Experts of a small language model.
Experts: 3 picks a token, a softmax router.
Below are experts of layer 5 (counted from 0) of a mixture-of-experts language model. Rows are named router (the router's row for the expert), gate (a neuron's input weights, with its number), up (a neuron's input weights, with its number) and show model dimensions 96-127. Each number is 500 + 40 x the weight over its row's rms, rounded and kept within 0 to 999. Numbers have three digits each.
After each expert's rows: a language model's description of what the expert responds to. This comes from a sample of Wikipedia text that the model never trained on.

# expert 33
router:538465458449522524457487535457483462543500539477500516525507499478491552465554573496596522445465
gate0:509467453495502497504472545439463499529485541477483516449539504433458472471511532491431516488523
up0:525498624482502542464493447520494528515487441478501450584480496544472555515425485514587449465445
gate1:453541551525459509466412492440498493512470472479491488563533560532562498527489544477478540442500
up1:481486439550555486542527531497448510493507454525487533470477500555462501490431469527523430540419
gate2:498494467509493504525474521481515525583534535536527513560462497412484501473510487524543509486498
up2:554574525493445491495489480465521459572546525522457525574502485363510507478420517557537532505495
gate3:499453547483541471489420544474563462462483520515471535478470499430462588471485539529476521523527
up3:519513515492482516556431525536530497506537473433441490513457488467509481445496571543554468514528
gate4:536545508447496506526495495507540442444458496486444459579470463503411548470518512473504498499505
up4:484494539472527566511528558455497514540509562528536536522536515460458534527606471472520457455565
It responds to: Occupation words. Occupation and role nouns or their endings after a person's name, such as guitar-ist, film-maker, historian, archbish-op, author, producer.

# expert 11
router:541485480424558537426417528438497498545484537445511505535467596492493543477495579492505487424416
gate0:501570483500514522426496465456499530482450525501518522504522515536543493494474504475498463494434
up0:519418478571510529533580570522452467569515474538538547479468481500467557551498440468478551495599
gate1:504536498442509553530425467459481474476516520489459500498496542504539560552470478538462526456468
up1:516480506558421563417490500504535540581438461533481431538475483472463494482527532481453588547480
gate2:556467559511562494514520590515565478500446569535502476513540562486573491486532490526504497496511
up2:423582502519479563473543516499476505430490474505496463497510481519475554530478483469480440535513
gate3:496528404543561534450454564519479443519447500499535557536463473479488458564565568437480528496490
up3:483468479464507463487527531524476497575483528538491496562413512558489523449518572494555411485478
gate4:498484500444596531486495530519518542551431448469516445551467476580492563464569498462505442534482
up4:466510547573458497517537500447481470497528548463490526496525460525495535534486466522528522489462
It responds to: Name pieces, section breaks. Word pieces inside foreign or unusual personal names (Ts, Yas, Abd, He-ph-thalite) and line breaks or = starting headings in biographical infoboxes.

# expert 4
router:528435493488584543456504552461442448537495542460520561517492527484474545439504510469521445437443
gate0:567503447501512507475465556551432493557471489466536530507490536503534509463481539459515451485451
up0:506505528518469460505489538434506494516551487485490558525467526458463504526543509430550554482548
gate1:608489461485489542472510494400452448523525451472504534502458542414469530525493538499558443469406
up1:469516479487532454468492450565509582515490519498495502473452514546509480443531472520463532530570
gate2:451445462552504469513483603500453500526528491488492556519537508524520539427521513521483508477472
up2:497497446481585496500520538444470489517539499524469456549486506511511584521555452458535536527389
gate3:527509488477514505426544457528626483532544465488510521509501532511495577571433520443464492535491
up3:549415542500536550456498581452523447519514531529473440511470489518584493478503525521545471552548
gate4:562508431477602525558516450474446513534497512479491559478506527503498493492565493462498518509527
up4:533568546467478465521562521470490463532517367544486461532480501456512509490484541536508536530541
It responds to: Plural endings, heading equals. Plural noun endings such as s, ies, ers, ors, ates, and the closing = marks of wiki section headings like ===Universities===.

# expert 57
router:553421473467558487426424536462492457531502546429497508528506546509513522452518560476526504430469
gate0:474447489468553541497535497527459495494466511555565589457456479561493420563517500487537487468488
up0:551536518490564520457479460462473498498489461489449505497454476455497465397504518494483505480529
gate1:515515510489476509463521531476512452497473540517504473485503521453574503559542519430473507449521
up1:547471498498488494497542465482539530512575580465515560570512466556406542444509436559544536524468
gate2:559408444479498487435437545543409441535514525549552453533440519475478483521529514485561486470520
up2:473510490488466455435548548524547558528468405501487495461556492526471503448404503543478489547489
gate3:539511467514495527422444500426551510531502518401479570425487532486510524519509553444510525478531
up3:487494423497517513436466499410516512468521534462454543433455484482581509522417546526497544523563
gate4:480424422504485541463545528461465468508444471436501439476502555426493532508514528528500504423479
up4:441452458530405471466537510489536511527517550516470438435509526485537498486491477560432553469524
It responds to: Personal names. First names and surname pieces of people, such as David, Thomas, Kevin, McC-arth-y, Davis-on, often in sports or credits text.

# expert 49
router:515428459448511522467496535462455441506480543484556498535454504486482541451558534428535413435483
gate0:504508485494497602543476517531498515519453463477547449423512492448474450525530547496508535441519
up0:551436437529565494467550516532519548501476565502518535512434551494554526494509514512549500495463
gate1:511518451484526547508447497459454484521506519490556507511449480537518539558533538535533440376546
up1:461544498443512547538499473553509469520499528515502445513420464581560501524474469557496417471589
gate2:500480433528511500433521497462502514495544575488563508546524566525485452319550520459479475515523
up2:502458588527460564483478482450507486484523537506418553507576484493490524553469480555505506503503
gate3:512511424473461516499473610571513488533491463473506486557467509452497550506506477459506463453518
up3:505439468496526483515526539515507482472541527520491508514493522531521469522446467530485485484473
gate4:509596396411557480505532433468544486552471591453543524572455464492527507521556545491505505483483
up4:548501511441497508502496496510517515550506463588519523499504548401484503453439500585518453440480
It responds to: Words after sentence-initial In. The word or year following In or in that opens a topic phrase, such as In administrative roles, In football, In 2021, and Ad-min-istration.

# expert 16
router:533491502460564537452455516439480478550464496453524521537449548476431536443486614444557446451452
gate0:508531511460449471522451589427518472583522472541520502491451507463539486501538545462496458449396
up0:542511466545515512543591505597507531534487557573517512510478531505510488553490530565432517477480
gate1:485492537469545502523414494525460470468537520434540519509501528480446443423497489484534502447545
up1:501500470503496525480498495504584440543476524465514531539489509504395501503506462527558472493541
gate2:485489559473563501494502475564435444612461498517525470514476522528478501516510478499456514513498
up2:520482482529490479496446497438513484532458474451475444465497498547392502426566523416485469511495
gate3:555510499436490458578459498524505519471437550541527528491498562432395497542562520463498487488510
up3:463495512473468527488561542487458487479536524519555523559493449487547481483478459585463511540558
gate4:467506513529470560515511497532433488488432455486510478516518544547511531486504538475607489471475
up4:502470497518446487515548512513461510495435450463474560471539417409501484445555569517511556508521
It responds to: Infobox line breaks. Line breaks ending infobox fields before the next dash item, plus capital letters, table pipes and semicolons in lists and data tables.

# expert 28
router:577467484440550569470486558430500461535500575435522554529465540493475561483498602461542452497462
gate0:491497513457499481542464580518459461528529586516534471471484469489488562494485543448454436467464
up0:505525516499517465451429468428463458502495500510455422530552474530517487459446574574532491480502
gate1:470485489496507532519480535458545520517507616401589525446418461530478559494600560506545513491469
up1:526524545549482451518526475519563455497465516490518553452501466461416491490581508512596484493503
gate2:526485448438469455438513479476490427495524511514473537517490460536527509473447541506537477473499
up2:479527501475419425491536541530540509526509529569476383493503491511480502516446565402517495484517
gate3:481445485496511502502524534508488410540511554440549534538441556467523478526519499500538534482488
up3:460493524481446445451453528447415529509516468487470541497561551461490470495459472407477496481488
gate4:526448458486544535471479517511466451492454505470519480459469560452512525510483566448512509464457
up4:544470509507499550490542507453458417460530462527516460448506549522457481570507579428506488503491
It responds to: Romance and Slavic syllables. Mid-word syllables in Portuguese, Italian, Slavic and Romanian names and words, such as to in Bebeto, po in Petrópolis, del, ulu.

# expert 61
router:529428484431497518461430515492501453508426556476572514527445569529450516445514513449550482453473
gate0:579486441487490509545458575508527483520436582481474507556471556504542533514445480443532531458452
up0:397501519462437461446547496491484483505404504483469468473551521503616502504497463484436513521474
gate1:489456553520434433539432518533441424527498508487439474447450422509542568466507485448500505513523
up1:515541465418578530442498447495529525439560526549562490484523502527500517565512529492464567525461
gate2:506479431487481502515488526489468510556458547496535559454521566474460503452511560512532477489498
up2:525534539444549544462496534497502424487513487472460483570446394505524546521550486453531430464424
gate3:506495519440538573504491535517474459533518566444539579536505515503487490425523537500481455442454
up3:512522490545531534477471486485537530457591411476450514442508553463520497491484513515504514515497
gate4:528454478480485467484400507559444530483541498502486493518475526461440559503479540441484488474512
up4:440455466492496469428528497511458539513470468489523522526608436485515421515467507466500505474537
It responds to: Dates and times. Month names and the comma, day or year after them in dates, plus colons in clock times, such as February 11, 2025 and 7:00 pm.

# expert 12
router:521481475456532550490474559489451505534454555481543537524487559466485542440477574448534472458505
gate0:479532483465526525534476486550481508524431575482499477573495538513511456455559486547506521476461
up0:596492462403486440510453471506554471505506459484456468439504529512509449532512456555545493555554
gate1:462459488492494505491494513561512500522476562496582414476529506526483489470499479485520566445479
up1:520560530518413539467485527456480496546504435480512475527519552499410487502516470524425462490479
gate2:491439482482510552530484479514465466511467556464540521542483531469576469433526534485558559485477
up2:466495574492475550509542402464457446492454449531477522501454549511467540477523532537482442515488
gate3:487472480501514475450447493494508497483518449449576468449489521535551497446478567542502492460499
up3:481531474458450516505476539501575514513550505573529480501484528559538522555518523515493475487487
gate4:506494478453484561485470478441435493526511494516523449456493540535498492561503517489497454445521
up4:475508543502466520500509555550555518471394451539484503481527489520483496523456531496559406468521
It responds to: Song title words. Words inside quoted song, album or work titles, especially contraction endings and openers, such as I'm, Don't, When, You, Way.

# expert 32
router:517471472426522505459466538464480459555474564478590539519463543447485553479535517434571463469500
gate0:454438582491518499494497533555437595484551567463492470514476555538401500478546531476546469492474
up0:554490483437520465562438471466491494472563509520529582495514506524486521457395512496488468483534
gate1:514506497588485550504493520415460524461507493481456544476530488465487556461458490512486490513460
up1:521499507432535517452470530414544421533479488466429444518545506533526505473505481532529481463467
gate2:480502461492481512522493514499528530517481537506552596516526470520437505452509524499420464485520
up2:523510433495460475583493536579516483493541548498553545464526474470463498470552499527457433503507
gate3:481494525491537488491487521468571488539460496496560535530502519526468520530561540551446491453499
up3:593499472463526505574529476583417549467418536507564552493481510526517493498496553474449528456429
gate4:548465543519480506437468503483523508462491532458568518454429538468449568474503498448589492442529
up4:547504494418499432461479483505514532470478523545470528447463529591421558565527538484488462477485
It responds to: Commas after noun phrases. Commas right after a subject or name phrase, before an apposition or relative clause, such as "First Baptist Church of Selma," and "Wordsworth,".

# expert 19
router:563466513418556487470411517455459478542482526453468605500512528491495548450545564419523482456478
gate0:460501442484476538505497543490506470481405487498512516547485518526390511495526578571447508503469
up0:494465561496505544457485494524574528539556562527478506493512467576600511505561523437491526481464
gate1:578485493458448522450479502475464482559423519456493493573455522413564531507469554501474567488477
up1:468486542537575548554527522523479420471515442500468469494480495472438463443486505464504523508541
gate2:504556524435467433489465503400469486497459450528457520535494546508523528439517612494458483456517
up2:494566523489522525538577488549538526566435476513481526511526509451507489486479442535548550479508
gate3:478464483443508486538483530462481490523545542465520556548482502497514526603532559485464402502501
up3:531459502419453490489458534496575523545525480457480438442576507452526493522431515446531526487486
gate4:538491478489537498527452514448463439560523551466514563532504484467482559505517539474540454498487
up4:431538470486486477487501515405486484491490513467498542485542501577576546528446549443481495526522
It responds to: Name and taxon fragments. Middle pieces of surnames and Latin species epithets, mostly in species lists and cast tables, such as Buck, Beck, Gray, mal(vacearum).

# expert 27
router:546480470438561485446499523469487456537470540416511508529523563499524512476521574458495496467477
gate0:468455494370467513513469511484500502533486515480481469551523479499522539432508598501525447445489
up0:528413414519536540523553473442439492492522474568500503421552429505546459467418468580503487503532
gate1:488419524476524539426451565468501390568531583487539485497500458580506548478552572509548526480474
up1:500491501530460490419492608517494484548586487530488455463474456496510536489535532469519506489475
gate2:553430576467448516525463527506464485565498537459515534531515516457495588539503584421505499504537
up2:539542559491497424475466556515542491513556433510481552427531496527479483443504431491487507481455
gate3:461463501505571502479420462482546469490522450507489594418545519449435604557565456504437502527490
up3:526550528438483496471429564539512483453564523493422479477507572569540598501488534482524514530543
gate4:492501500481548588430530579468462454485539546482513496472477533542452478545443532480550470517542
up4:480484526498580500477564468534547485533448490508518501455491414484450478527523501470523537461426
It responds to: Surname endings, roster cells. Endings of surnames and names in sports rosters, draws and lists, such as Robes-on, Gil-es, Brun-ner, and country codes ENG, GER.

# expert 42
router:528470478438510500434467529494488480543447554447525545513481553477489548434513548443568433496451
gate0:504503523492487513439530517486491524513537496406495476482500490511609509446503620451535511515533
up0:496479526518491498498518493519524501486531494426505466477473471547519469410491586520507550500518
gate1:527483563503517503496504506487522534563568461481536529512465491510472475512471563530561501459542
up1:544519540556566515523508488463528496473410544476474495535546543492456518470542446522489543533478
gate2:463490548502511492494511537486508491595511509502503508506442515449545571502553537520476544469534
up2:445512540541481534438498487506487515454503503424466431504476502499547494564536581512404516508488
gate3:548432384504489518481479545486478417501475501471487493508495437484486466434544575488522501495562
up3:491528433480494503524506541503543516561410560492489497526476505484508525458449459488467475531485
gate4:498469567431491565470449485516435480547527479505496485512490579467470537525562569520512505449550
up4:562522456522555492545504493491566484497456508455511525506455407531510493456520465493483469537430
It responds to: List item dashes. Dash or pipe marking a new line's list item or table row, in bibliographies, credits and infobox-style fact lists.

# expert 13
router:550434503466548540460470575429420493579465511464495537526482524495480505473510595476522446419480
gate0:527519464505519454443460548493447501617543529530468550453481544450461543546508625423506453525518
up0:532468549449522485511470492543497535603578509529486497453507486496439550546528484571516455567513
gate1:507519569489498506538500499498544520528548497519509572452557484527427550472495474504523464462506
up1:487496461559411491426556526477572537520456493515497503442457504471478491525527459508528455473464
gate2:550504522513480422486508446462457460504535525493452507456483504469475524503494550448510539410459
up2:547531511447432530486537520477513476404493465444484509488565565497581516499481502465488549490507
gate3:553545520396474545486472514445415467654498458420500477504535513472545482501502603466507480470516
up3:489470516430581526533469480568449493568436483459455506451553506463491510528470577497512446512581
gate4:508434467511506579496481613499427497507482543503511509503522492436545521462468525508471464502550
up4:547558504513547545510422561468446439519518462490504500435520474454555454493486548539474496499513
It responds to: Section heading equals signs. The closing = of wiki section headings like ==Reception== and ==Geography==, plus dashes in table separator rows and some heading word starts.

# expert 5
router:466450444463549541472447536480490487523491572432502540528450511463490476448552530451528438440493
gate0:499537531431544515527555571488514481502453470453513510469504482496511469504536513543413451447534
up0:471494562512508491459534569556498473485500494540573461439491515504523542493516494548579506561481
gate1:515557420511523432491423454452470465498500437516527502461494508506532507575550546481583498459534
up1:564511476472554488527497478463530517542447450519486491412515494515536425554504491529462548507503
gate2:453492509486514523523531490474556431488512557487501558472479494482433539522408472460512510484535
up2:496524519518478545423544484505460520495435500559420517528447439494575513555610470474470493550501
gate3:578484450420521545473471561489491485562523564502563516513433479537483548525550525471549401443486
up3:435591565545493494570511512485499523503513537524438494488572529484464469420536507491478471531503
gate4:509459493477475438489460453543442498479399483488495516501421471445501526520482499450455447516520
up4:519539503459546480523467434564515492523484502448469529493529506510567531404473473494454535482504
It responds to: Catalog and listing fields. Tokens inside structured listings such as minor-planet discovery tables, label credits and publication names, e.g. Press, News, Label, Kitt Peak separators.

# expert 1
router:550490464428533568473450577483438458524478559476536558557501526468474544472533524446526460494476
gate0:459429496515535474462521461544384490530471474526522509435478511454557434499473501463562480440501
up0:518557571552497503510535386501465528515493459463610537539498502528380503553516528539543460530392
gate1:551521485484437491464471504472482496507478463492419481508489474519546528489513497517429568520456
up1:526473504527545483526477494455457498513431536485459469509505485513660516525567483510483548526516
gate2:495457464564448624381564556472548480532444555522534566467476526484488515521455488509477489479385
up2:507571521528463475486468438485502576475514489470437490540456510468446523525435516529438549505516
gate3:522513478558501511457517531511565531488411454522478524528468505574488522482413476561471440483522
up3:508491593507565491496542555518385530522582555511567494517507470530505470493523502497491457486523
gate4:538522498442446468520488508465501455533516521506547488499473465446477516542576468460500496506468
up4:490563471511446544524555568443507482486525518464533539580516502612552516536513500496511465480515
It responds to: Clause-joining conjunctions. Coordinating and concessive conjunctions linking clauses or list items in prose, mostly and, also or, but, while, although, however.

# expert 62
router:522472461454599507498454552405471442515514568479545538527474534478493551461541517460574459500493
gate0:478515510452553478435536566559516551486446433522550474526550547564538538512504492464516448465467
up0:546481493444578534482592562480508543562519482517574447539437491506512524589544448456572595523489
gate1:512498488481537503506422521487537475536451506515566522499473536485509496482504570447472464507487
up1:564500518557469507482542488523469545512539504444395517530526508478520519481503439557508483477463
gate2:516519468437507549464450528487454466508484514403514519489479519421539536463522570438520528536456
up2:522437552477471505527509517557494480544401552527525501509481506505454500491526500502450427422530
gate3:422435505514478507501441561510539420587520495468562419566492505513511504529499487526498515506496
up3:520538518498521492498492501599453439570507568532506501482458541487558450551550507492464425445551
gate4:519495543565539503513402476476482541499545466425531490538529549555486442387530492470581535541424
up4:482494506454510501490506433620552418507471478492491545434539527532430573490488468490411484480493
It responds to: Word-final pieces. Last pieces ending names and nouns, often plural s or e, such as Lines, Racecourse, liberalism, adopts and Castle, before commas or periods.

# expert 38
router:506508464460563542476468546503462468543419536435507503514428578519472487430506552457576492468481
gate0:600510508528500530493555550496504454459491432378515475481484512529470457511551566430560519472524
up0:511423482488533486469538453491550552530506481531488531517577557482556481567422545581535517531524
gate1:494501446503481521514450491527437496490542511407526470553520508528578473447503466530516513510422
up1:468427482526487467465455449497575554476507421449440525537501594540488468437523561407501476508453
gate2:524511519523572497519498472500468506571469523455484489494473511519507467476501504462590499513466
up2:485473495520408514474457460502527511514516465528514513534510461450471533529562522529432443455514
gate3:402491437430525511546479507512523480457527498482518490483443489429488466444611432457548541510476
up3:575485573543582510503477492457522431517552500480528509527497482500557525524446487485567498501476
gate4:560464444470543443473509471538506458513563475493459509520527565535484443471544533490562519473399
up4:452494600508443495415526519499437531447482465448475466524525488504555528546426605437416468491527
It responds to: List dashes, name starts. Line-initial dashes in infobox and list items such as "- Producer:", hyphens inside names like Win-Tron, and first name pieces like Dr, Le, Stephen.

# expert 20
router:469478467502508526495474550506482480534473519494544550565468611516480591474551487515491462450478
gate0:486506455509497560475541509530410476529452509474585509482496491422501509538497495499483493419525
up0:522484534498505559525484469474428503552472528522521462490493469471498539542452540465463507468531
gate1:501540511489501489482437496533579519450485551434581539540524584495521540486526604443473435528483
up1:421543537486498454401465531554499578493406467471510488567458514569474516506421491464450497527524
gate2:476508563529458515410429488510466501552439505494505512478528568470526502569501511503451498460491
up2:528491476481481486575455489471502499494498461486362512530505460484546599472518492525540508511510
gate3:486460499498494521435543546468511518558419506508538474415436502522463459456571524461480465485471
up3:472492369511493506498518515442551469435522501520505475506452435577468486500485510482463440530491
gate4:519478473451592490435496572454471462552444494474534526471520598484487599495586512466465464465423
up4:556528531495488449499475498525533505484490528506542455540580449499505400468467524545485464514530
It responds to: Mid-word fragments. Middle pieces of words split after prefixes or hyphens, such as readable, microfinance, unprecedented, makeup and predecessor.

# expert 9
router:519471492398523558490494564483468472553456517419548510523469517509450542472528563444500441432451
gate0:537568467397540500483499533464476466493500521429567506545440484517520547487496487432500466460465
up0:467466470474517498458472494505420449464525559474517503540534501483567518512510472592530582493521
gate1:514423457497506495442504537482481465499482478533520448522551459516477485430468528523521476490469
up1:548437491519446554447463513516517495508554464490494484524487507497562465487454567460540486501536
gate2:492520513532476546507487470483502495446509508374573481484511550579478483533499563497506476484554
up2:465466436464522473509522543481500462608490519615484529488439511469511499531485451558522540462522
gate3:516488484494508551517475460379504481498475492481558542496539515503403532551499472472473506464507
up3:495510514506504494568474482515515538430498459475524512476549491521480427547568489517508490460466
gate4:510532493441488594535503443525468492559456472425480474487477548495475558471531539488492484459470
up4:435497495474505396488450510545504515542532534533499487513477492479523391543478477512543448490536
It responds to: Heading equals, verb stems. Equals signs opening section headings after blank lines, and first pieces of Latinate verbs such as comp, disp, establish.

# expert 3
router:535505480461532518502456548491490450548481549447574530517436535518498574469546513483538451465489
gate0:541485490468507511459479502512469472562519518459471509524414519509533493480507510475526363478500
up0:537550483497487447512511466533521460523508448487514484488396509555555459516514458508499406502527
gate1:529474489485513540516383506490423466533534504537605539529529520418472513437513569483455468429491
up1:456486518483472463494587489542525520455506550487481503469458506538472497492465494534531567556434
gate2:567515471471468534459485537510519464576459463458513570493447542471511537489545514467575541465432
up2:534486584555474532487485433554491483512559451498499534478492580556473498516519498562579511492419
gate3:551491522489595512471537539493494515562530543499544511610445536474491583544503569521534409482500
up3:452490466486463503422520534534576482529495500464468464526511461544479542515546428507484467558512
gate4:437512578412466487498452491516444444463529506558519566473478510505502607497516474475489509475498
up4:472489515489504453479500420508477506511444465539542485459515483516539491472599517505540451499449
It responds to: Linking function words. Prepositions, conjunctions and relative words like as, to, of, that, which, by, plus table separators in election results tables.

# expert 30
router:487475479463546568477491531441449514508491561459516549542451537508467531484496550434546417444463
gate0:470488477499437570497478497431429472424465448489460521536542540465485505467569564473547489496479
up0:443444478466502532544484507444468544516512524486502485493552491523576467526477560467521461447524
gate1:477480540445511562504527460468477514485490553536465533561473524546453535557531501410586437482476
up1:495487543421476534581485513507482501536490542569487537518502479560540573500437490451561421538491
gate2:500466551529513529499539435525459526571481476528511514508478545394524491570568539486507462445519
up2:504488537562463528487514476510522501573440477499503542533495511421553446484495489522492455495483
gate3:466467548505551473467476484504512482555511523473496497608519519470462557471515511478576501481487
up3:466555554483462494490459484542469539549486575476520584467511529475420447476494517491392454514514
gate4:541504534475484442531475477550494541470482468494480499464474488533493559556553556476498437459513
up4:531471475533548501542421504511512489475528460539493462429514518509491502507518544514521531498555
It responds to: Single capital letters. Lone capitals and initial letter pieces, often math variables in LaTeX, abbreviations and table codes, such as $P_4$, L.A., Sw(ifts).

# expert 25
router:511450506442522550463517564447472465509473555493568546542503496472506577483559504439518496435469
gate0:471463569456514472449510547474496445543406485506493494506512481570536483512561504495519449507527
up0:494452504558529456533426439488522486456543439453442455490460522451477497503503518528573462529521
gate1:460546509503490483502516506407541521532528478525465469515508533477473442492572560449498535486508
up1:524474568562499552430540560429483496553483482471469533575469507457569500489505501603430509506479
gate2:515526489474483500425501505531411492506488500469539470450437496416461402498451494464452510530455
up2:500451420527503476529521421470464525500538517517508555480455536475495572502510515494548492513493
gate3:536554492570586532432545461511470527570493624458481559559503496536507493473523519486508497490523
up3:472493494459475536561491510587503509528519495540579478478492547520465537536442464497539471478518
gate4:501525479573523483509475519416529543474545491478512493465483513467506587503540538484445516517457
up4:502532556462489478494514414483487487454514460495484468499432506452442541525411492476491503507539
It responds to: Verbs after auxiliaries. Main verbs and their endings following to, would, was or a subject in narrative prose, such as investig-ate, decided, recognized, demand-s.

# expert 26
router:525464477403561553494466522469446426522486526475568506494472517468488542502583509470551408423476
gate0:449462473499461484505503510466587443517510490503544526520451511564494523492580471538521511533511
up0:486477440491559514535522492485486493529517477456483515463456479530514534505552482524501453483498
gate1:469473507532550585465540500494536427531458463521496488585500465456526543521545503520520462502504
up1:459535535544598529510518524588497385498530522533573500556499541575496463435514460480538452476513
gate2:550539419543487450468459484491466516515448480460459449493474507446501516552504562471482575490499
up2:540511527491543483544550432464423546485488467486468524459561497492561472492547492460532514535466
gate3:410498501565487540520499505521474498588556506450509529558496508512457469523501486539556405435500
up3:466520429438614537523534480547472549538484525489505485467477492539505482541466498501487508431524
gate4:535436457550431531542506499481449498473447497486511447506491474455528516548590536443455497458566
up4:461494574450563473527500467491452541510535492530547527497532500517469496458447494444546472500569
It responds to: Clause-linking words. Commas after introductory phrases and conjunctions opening clauses, such as that, which, but, because and however, as in "As a result,".

# expert 56
router:477456500474523557502513546514435488533461561466521511520477528490466534492541546437567466471501
gate0:558471483505488518471497510460468494456556478488483455421474523492480579466541502557519515517508
up0:552489507556517476471465548479465519493540476536472459533439497504521470562411480544515472521502
gate1:484451533507494527436538512492484489486526571484585476497516581584572474510455548523579509459550
up1:461524489593462510475465518555458518575492544511554465497523505512512467556465482479439532483504
gate2:516441520489509511427419553510529484489528491413525532539553485544514487458498561474561450463473
up2:507487491520471551453569510497468518525522542506466486557509496546486470483485594559449522482466
gate3:510500430488589522483537506546480487466384477491487441571458539511517505578488587481495500460497
up3:455528485526456503462482483571534500520520469469531490401431543414473414477473526450513512497469
gate4:509467487495499513462473513498466470492537482453518542498434499441514508520474507550451519480478
up4:507511522534526498461455491476518473484443426509507426557512493542446554506456464542533492503489
It responds to: Review and compound hyphens. Hyphens in compounds such as well-received, well-known and highest-opening, and words like AllMusic, List and non in album and film reception text.

# expert 14
router:507451437464500531469478536481492433544457545465504542494489532468468532502520547475544472484461
gate0:572470458424548510501506531451515448523551535407517486538464469462526598507469567496467469529476
up0:546448415471530490491523559459559447514542498453439443500544448532496506546474547483468477522500
gate1:510446503408504526490515541514527589513517510478490510455478522511469528470533549517538505469378
up1:505528532490485483534479479531446515510420522566531495548531511490548427494498467464448458529518
gate2:458494424423561497538485530493437444528488490514520528495432512414472468538484519489498485465471
up2:509528536490481456527511579516493494510463520575480528495520503419473509583427526510441450497520
gate3:505481394440540492509464578482494495560503567458508570498460509450493542476478504441503520481439
up3:480486391473568497557506533489495494453478504485487580504522442424453558524535508533489515462492
gate4:484520518423547526492426529485529441519430557493542480517404566475484528478487504460518451475484
up4:488523360501525517521536494472431478535520472461478511516505491490520566530507559511500502493562
It responds to: Table and formula separators. Pipes, double spaces, semicolons, dashes and line breaks that separate cells in tables, lists and math formulas, such as |, ;, -.

# expert 29
router:549474465453472566461490535465464434524479532438570518532493517501532554454558524493546474455478
gate0:429519486418426479465500592408531437481457533497506534531533467507487509499522480450491504467505
up0:482481476475541491537515473472404524516421486551498552495576470515502413529577461444471474522558
gate1:530516470480501596497466491486485500469503513409501470472504497501472497514470567522468486480476
up1:473561459490476540491508519492483528443452491444453488411555473546483532533444553550488510498501
gate2:489433424532485484516505470500464532547455571427475479495553496515496560431488504515516548447507
up2:484536479440478496577560498513444515478404501509527532437498491492501458509557465509476456498468
gate3:554446488456487550509492529453406452506505510447535478521533508490495547455571570466524482453553
up3:578547486515542528510516537522439587512429530525529547478508471484525505518430456491465467524441
gate4:498487447466448549573453537519520502536405564442596488521492485468452565483553521477473504474505
up4:508518451491587492508468408501392540456524473468541502428504482507517475440463514527436473472529
It responds to: Narrative predicate words. Verbs, auxiliaries and plural endings in plot or event narration right after a subject, like was, were, agreed, decided, allowed, However.

# expert 50
router:496439465467580556482467527450469480570428557469553583518418501469483519453585546421557462447481
gate0:557505470449544516517551514442496501575521551454505504547506520499453519524540600441560490476469
up0:491481508476466455487432518533514523482425456515427466435570571498547595476467434513480483519465
gate1:479543486514546513523482487495521431522515486500531498528510499431401488453548500457565459494525
up1:446455482515526477495484508505470446480465503496503537495489511489553561496504538494529471531495
gate2:464459453484521545519571484493538521515531640435493510542515529486508490501535497437503569456521
up2:535534479565441571507447469455454518532480483513490538497474553458412490487515527474515546493455
gate3:586520416548529501521422515444506450537509530460511500474409484483467521521531527479503460459455
up3:537535536478522458457446505457554529495486502466485466522538502494479491529434520464501505499518
gate4:501487482501619562506529557495494480444465493496499354498421512425489578519476557456530467468504
up4:504447525463519544638455502487592556516448546520507554436454565445544550552480537463530476499547
It responds to: Word-initial pieces. First pieces of longer words split into parts, such as lo in lodging and loosely, pil in pilasters, lim in limbs, overl in overlapping.

# expert 24
router:523495531480508530485477500450448470555455545496570585520450540479443571506555557464589497424516
gate0:491405505467524558504461519518531491526487514447549506501460470509415574502480552500497524479488
up0:504500535516506512520559482513554550476443466483517553492528522497459478453485543431555483466499
gate1:529466509488498558421531514462393478476496564502535545454549517506445529470531515451609461459518
up1:519526539548453541506543473457419520473452506546488590455550457510462500531564439537590483500530
gate2:579467492483538514514415524452535525504543429531504459500571534532528472429530530518554501468531
up2:502396488531502472559546448494446545484499546458464390479545512442478512512542521531429507476537
gate3:477557562488539518536535517558462494527516520469496531501491475486512562472580522507454511515539
up3:525505534511522546494514464480540528516528451505551502509524498531522525469475478529471494486469
gate4:503461482548474550527468537558482436525463506502474489550446475555505527508496492481592428483525
up4:523483529488543439516517476487505438526483538504472478531468460404477573534468462463532495511546
It responds to: Mid-word consonant pieces. Inner and final word pieces like ld, tt, gg, ock, up, plus spatial words, as in mild winters, bottom, track, above.

# expert 47
router:514463490454507520450492525436439445550484552457525544544477542443497553457531545476557485477445
gate0:515511426445480549421474484513491522545432520492477509485411547498463523494547548543461515465408
up0:475535522508467490459495442417427549515490490515431481442493506429541519487533503522438530479427
gate1:513483489460499507533458536429506504514407500488399496455520499474553558459560486488518530513506
up1:508571487508525523555546488516513485512598489549590548511502523507433468497502502484533468513513
gate2:565424541551518520548518457521441486558469449537523539520509527522498433521574485502543474497528
up2:485520477506465483474493495484528577498544482499554511480446539509461485526479460490493477519543
gate3:523563544520468544492538526570451507460459446484454529543554501480470515512446545533461516494495
up3:478595464533489504557446504551506565482489582439491489510453559547541438509494487447419510521546
gate4:454411514514518533538515455511395511571535560453462496454545601440478497493578508480510532458558
up4:540537508468564523483494470486480470479442384505504473529460444570504490422373505477443479519436
It responds to: List commas. Commas, mostly separating items in lists of names, places or countries, as in cast lists and university or town enumerations.